python train.py --n_layer=14 --d_model=384 --n_experts=16 --experts_per_token=2 --d_expert=144 --d_shared_expert=192 --activation="reglu" --moe_layers=[1, 2, 3, 4, 5, 6, 7, 8, 9, 10, 11, 12, 13] --router_score="softmax" --normalize_top_k=true --routed_scale=1.0 --balance_loss=0.00399 --balance_bias=false --router_logit_norm=1.0 --init_std_router=0.0128 --lr_router=0.00197 --vocab_size=15237 --norm="layernorm" --norm_eps=1e-06 --tie_embeddings="early" --optimizer="soap_variant" --lr=0.00274 --beta1=0.95 --beta2=0.98 --batch_tokens=65536 --seq_len=1024 --train_tokens=368100000 --steps=5617 --dataset="wikipedia_en"
Below are experts of layer 11 (counted from 0) of a mixture-of-experts language model. Rows are named router (the router's row for the expert), gate (a neuron's input weights, with its number), up (a neuron's input weights, with its number), down (a neuron's output weights, with its number) and show model dimensions 64-127. Each number is 128 + 32 x the weight over its row's rms, rounded and kept within 0 to 255.
Before each expert's rows: "comes after" lists some tokens at least twice as common just before its tokens as in all text. This comes from a sample of Wikipedia text that the model never trained on. Tokens count by the router's weight.

# expert 6
comes after: "\n", ".", "==", " ==", "===", " ="
router [135 177 102 153 176 135 171 127 111 122 123  99 161  67  84 116  89 119 113  97  70 154 148 127  99 184 151 144 101 113 180 147 106 130 127 127 114 126 165  90 124 105 151  88 109 137 127 106 125 158 106  99 146 147 129 140 104  99 102 114 121  70 205  83]
gate32 [158 141 119 121 114 148 140  36 112  97 149 142  87 163 107 177  80 135  63 116 105 181 154  88 140 135 126 151 142 188 116 116 155  99 114 128  70 140 149 156 148 109 162 151 153  78 145 149 168  85 128  95  86 123 110 126 156 149 126 153  91 164 117  83]
up32 [ 93  83 155 136 124 151 136 142 159 180 107  82 175 167 145 150 145 128 157 182 130 135 126  91 126  91 136 136  81 131 132  89 126 125  81 130 111  94 117 106 146 143  76 185 154  91 167 129 141 111 108 115 111 117  50 178 111  80  80 124 152 114  75 134]
down32 [136 149 181 108  99 147 177 128 127 180 119 106 179 150 155 150 162 156 131 166 131 138 106 118 117 186  61 136 149 125 122 165 119  80 110  69 104  95 131 162  92  62 118 120 110 105 124 100 117 196 137 115 103  85 109 161 123 117 154 102  95 100 154 192]
gate33 [109 143 115 112 164 108 123  95 127 151 180 100  99 121 149  80  85 141 137  91 174 199 167 132 159 132 132 164 133 172 180 198  79 152 107 149 126 118 140 129 159 149 171 117 108 167 157 166 119 145 159 154  98 141 113 107 117 160 106 155 133 122 145 175]
up33 [143 135 153 112  66 108 119 127 122 100  94 130  83 115 129  68  85  66 173 134 171 114 141 141 172 138 110  66 111 155 129 206 138 129 146 107 165 125 130 121 111 148 115 104 147 136 141 158 128 156 135 172 119  53 102 162 146 129 138 163 101  79  99 115]
down33 [148 129  72  70 111 121 137 147  96 151 107 143 106 118 122 101 181 150  87 176 111 109  79 123 135 122  96  95 124 115 174 131  81 107 114 132 168 118 159 119  72 172  70 157 117 166 175 112 158  59 134 101 132  88 146 121 152  88 144 139 164 139 129 115]
gate34 [181 150 140 177 125 147 119 170 117 187 144 119 114  69 165 158 105  84 111 119 118 106 153 164 115 122  99 119  98 150 131 125 146  89 144 132  81  84 153 181 212 137 133 142 206 145 175 159 156 118 170  67 145  81 175 151 151 121 130 133 157 106  99  89]
up34 [ 92  79  81 163  93 152 176 103 130 160 129 161 182 202  87 149 112 137 139 134 178 161 107  84 164 144 162 154 155  83 142 115 138 176 138  75 100 138  77  72  99 149 133  94  47 108 162  87  94 138 145 160 114 108 155 177 111 139  55  97 161 132 155 180]
down34 [ 60 127 130 103 141 160 112 173 139  64  92 153 162 162  97  78 133 132 152 199 100 112  88 123 134 120 112 133 157  80 104 123 100 158 126 105 108 135 134 127  81 150 161 110 136 121  84 138 115 160 185 129 168 154 131 138 106 105 129 153  83  82 161 101]

# expert 3
comes after: "\n", " \"", "|", " The", "'s", " Best"
router [175 107 123 163 115 129  65 160 141 120 133 143 132 110 152 132 113 146 153 134  98  97 127 149 134  73 125 133  97 145 148 121 119  89 114 117 126 130 155 118  65 134  72 119 115 139 114 121 157  54 111 117 121  99 160 117 141 137 105 118 101 164 119 138]
gate32 [174 154 148 136 133 114 121 122 149 189 158 127 104 156 111 116 144 112 153 158 140 134 101 182 132 146 125 154  71 162 178 129 152 119 127 148 155  74 162  93 179 120  81  88  81 169 135 178  70 103 118 114 145 115 177 151 197 128 147 119 152 159 122 170]
up32 [ 84  86 151 124  92 111 130  85 105 140 128 152 147 128  87 183 149 125 158 109 115 183 152 145 142 142 128 172 106 132 150 188 102 114  76 141  95 110 135 137 152 141 165 141 153 144 123 111 170 169 116  87  99  55 206 107 153 148 133 101 111 151 120 138]
down32 [146 108 124 103 149 132  91  64 135 118 133 118 130  83 114 156 135  81 145 135 130  81 113 111 101 118  46 144  85  76 157 173  90 121 104  65 126 118 155  91 111 101 137 138 132 124 121  94 100 142 142 174 207 142  96 143 142 135 110 112  96 135 129  85]
gate33 [143 148 135 109 148  64  92 105  93 166 128 125 154  46  94 184  61 131 121 131 140 136 110 140 142 123 144 182 108 139 173 141 199  68 187 132  98 160 153 149 122 115  85 135 153 141 132  93 150  76 176 147 156 166 140 108 102  77 127 111 153  88 139 100]
up33 [101  98 156 178 157 159 131 153 103 121  93 130  89 166  63 179  68 133 137 138  70 144 155  67 101  90 135 110 130 132 139 140 186 138 119 201  79 118 166 139 123 139 106 133 126 114 176 133 201 123 113  90 110 193 155 157 183 134 117  98  89 129 127 163]
down33 [151 170 160 142 139 161 109 117 104 113 162 172 158 163 116 100  91 112 115 178 149 109 109 111 103 144  97  72 170 186 150 131  90 119 133 144 168 136 129 138 106 129 115 140 118 145 151 137 130 189 159 152 195 118  85 129 117  88 153  81 130 133  97 105]
gate34 [ 87  71 113  86 166 116  72 171 170 169  80 143  98 189 142  40 160 158 147 114 168 183  80  96  74  59  54 172  84 102 144 181 159 158 125  54 125 139 136 132 124  94  77 174 126 140 106 131 118 142 129 123 115 101  97 130 133 149 182 214  88 147 105 135]
up34 [153  94 234 145 184 121 144 152 147  92 147 108 155 136  69 158 111  93 203  98  79 133 139 103 116 179 102 168 104  79 191  72 122  79 164  93 133 139 158 155 127 100 161 101 124  90 136 112  90 118 152 130  47 149  80 121 112 152 153  98 138 139 192 147]
down34 [136  45 159 150 157 157 130 174 158 110 144 165 104  60 127 203  83  79 108 154 156 114  71 147  97 135 116 101  85 153 135  88 119 122 193 182 148 164 128 171 102 170 138 119  62 100  88 132 156  69 124 107  92 110 156  77 116 120 136  87 128 152 123  98]

# expert 5
comes after: " |", ".", "–", " (", ":", ";"
router [109 122 170 115 161 119  92 155  86 129 103 140 105 132  89 175  97 142 126 124 109 137 113  33 116 122 161  76  75 141  94 116 153  80 126 112 128 137  73 116 115 174 188  59 149 146 162 117 165 137 149 122 112 128 160 104  95 136 122 168  42 157 160 134]
gate32 [109  83 109 167 114  99 130 154 179  77  44 102 154 100 126 100 120 149 129 114 134 136 198 118 115 176  93 136 132 130 137 142 111 140 106 108  74 155 124 112 141 110 170 149 128 107 159 139 172 175 131 125 165 136 135 143 130 134 114 128 100 133 100 126]
up32 [112 175  83  99 115 139 160 117 129 146 145 138 145 131  92  89 116 156 144 139  84  96  46 100 182 107 146 164  96 160  90 139 115 138 101 129 159 139 173 120  94 131  95 157 160 195 107 100 183 146 178  90 107 140  92 175  68  70 164 118 103 150 131 136]
down32 [ 94 146 114 131 149 124 152 114 167  53 109 144 101 135 105 113 112 139  94  61 181 129  87 132  56 102 184 131 180 114 113  85 109 121 176  69 110  84 106 142 132 128 125 154 131 137 116  84 117  89 114  93 107 133 193 118 198 135 127  75 184 100 118 109]
gate33 [102  93  92 132 155 133 106 138 115 139 162 173 162 115 139 112 117  91  77 170 113 114 138 110 105 148 153 131 147  68 134  99 166 146 123 108 134 114 154 134  87 138 139 158 155  87 110 132 122  88 107 101 129 139 134 137  80 103  68  54 129 105 103 140]
up33 [102 122 169 139 126 172 203 147  86 161 107  91 163 105 122 149 185 101  70 151 134 122 117 138 143 112 112 126 162 112 137 139 100  86 166 140 146 173 130 148 136 141 138 140 138 106 119 127 117 109 165 139 131 161  71 126  93  80 126  75 134 168 120 104]
down33 [156 168 151 151 118 116 125 133 149 132 156 117 118 192 121 152 170  92 104  92 114 141 145 135 138 105 157 115  54 166 155  97 139  93 179  78 133 121 116 157  70 170 170  80 103 130 111  93 151 146 138 126 144  83 153 131 167  56 151 109 109 129 119 119]
gate34 [160  98 156 106  92 150 127 164 140 147  87 154 119  79  71 185 147  90 163 147 100 118 124  73  99 144 151 166  90 139  81 124 131  72 163 136 157 140 129 172 185 107 114  84 127 103 148 106  96 153 101  74 119 183 135 128 142 186 214 166 107 140 185 135]
up34 [155  91  82 121  83 127  99 173 130 165 160 128  94 122  94 106  83 109 126 157  86  84  95 146 121 128 149 159  97 149  92 141 100 159 154  58 184 200  96 106 156 128 172 137 159 167 107  56 111 106 105 160 111 166 116 131 111 120 110 120 136 157 192 140]
down34 [175 131  64 122 141 134 164 103 144 141  93  80 135 134 160  86 174 111 149 186 120 113 125 178  79 184  97 127 161 131 121 117 113  68 136  70 104 146 173  93  98 118  58 108 171  85  83 147 126  68 146 100 116  82 110 161 149 157 135  73  84 123  85 150]

# expert 0
comes after: " |", " ", "\n", ")", " 0", "%"
router [ 85 139 136  72  97 131 185 122 171 140  70 149 102 158 197  57 167 137 157 131 190 130 123 193 184 124  69 127 127 112 130 114 143 134 182 137 128 139 150 102 163 183 129 155  97 132 108 140 170 181 108 104  69 115  98 115 164 144 106 127  91  84 103 158]
gate0 [119 147 164 150 188  89 128 179 114 174 164 162 137 163 115 124 168 106  91 166 104 108 116 189  95 159 152  79 110  65 147 106 127  55 154  95 148  60 173  80 158 203 126 193  97  66  97 110 124 174 209 161 111 154 153 151 107  70 142 151 170 127 103 161]
up0 [139 137  96 120 171 160 156  87 158 102  84 176 112 144  70 117 157 145 143  78 150 175 116  74 142 153 167  94 118 118 133 193 147 145 130 117 125 100  99 123 160  74  98 208 125 168 146 103 178   0 142 176  53 182 165 138  95 115 137  75 134 165 135 164]
down0 [137 166 130 143 163 119 147 151 132  85 109 189 137 116 135  84  69 160 150 102 159 116  70  99 142 146  96  82 120 112 171 151 112  80 170 145 155 125 118  74 150 119 113 127 112  74 190 117 109 101 132 118  90 170 175 155 128 104  68 110 141  83 151  98]
gate1 [161 138 133 152 177 145 121 133  98 112 148 112  80 130 104 136 152 134  84 157 127 104  98 172 151 135 164 179 125 212 146 137 165 182  87 165 143 106 110 111 102  87 152  99 140 115 128 129 151 120 159 116  98 111 123 100 159  64  68 108  83 210 125 189]
up1 [116 136 113 161 139 155 137  74 108 150 136 217  90 163 118 156 131 109  96 160 147 131 111 102 121 151 135 149 184 125 132  86 120 175  99 182 165 119 120 138  81  91 143 144  70 126 174 182 144 170  89 109 111 104 168 111  62  98 130 131 103 123 187 129]
down1 [100 155 175 113 132 116 137  79 135 149  77 137  66 121 135 107 134 102 173 144 209 153 112  77 126 114 138 155 157 141 118 106 153 168 113 166 112  55 136 153 140 164 124 134  72  76 171 133 151 143 105 143 182 151 134 168 150 113 134 137 130 121 124 113]
gate2 [183 122 129 116 158 141 139 155  57 132 108 156  88  96  78 137 104 148 132 171  85 102 117 149 100  79 162 119 128  59  68 121 144 104 160 119 159 119  99  66  72  84  97 130 159 103  84 142 184 177 112  67 163 137 149 111 183 103 149 115  40 118 108 164]
up2 [130 117 142  70 120  99 127 176 131 117 114 145 170 106  99  85 107 154 143 112 134 139 141 134 145 124 120 107 145  96 123 148  53 112 123 129 117 147 129 118 144 109 137 160 132 100  79 105 163 122 127  99 125 143  82 146 152  82 155 103 108 103 102 129]
down2 [111 188 163 125 114 108  46 100 167 135  87 116 107 187 178 117 103 123  80 172 194 188 136 171 132 126 137  86 149 160 118 130 179 108 122 168 142 157 163 144 116 168 140 143 131 143 130 152 131  83  93 159 226 112 135 131 111 175 150 141 138 162  82 140]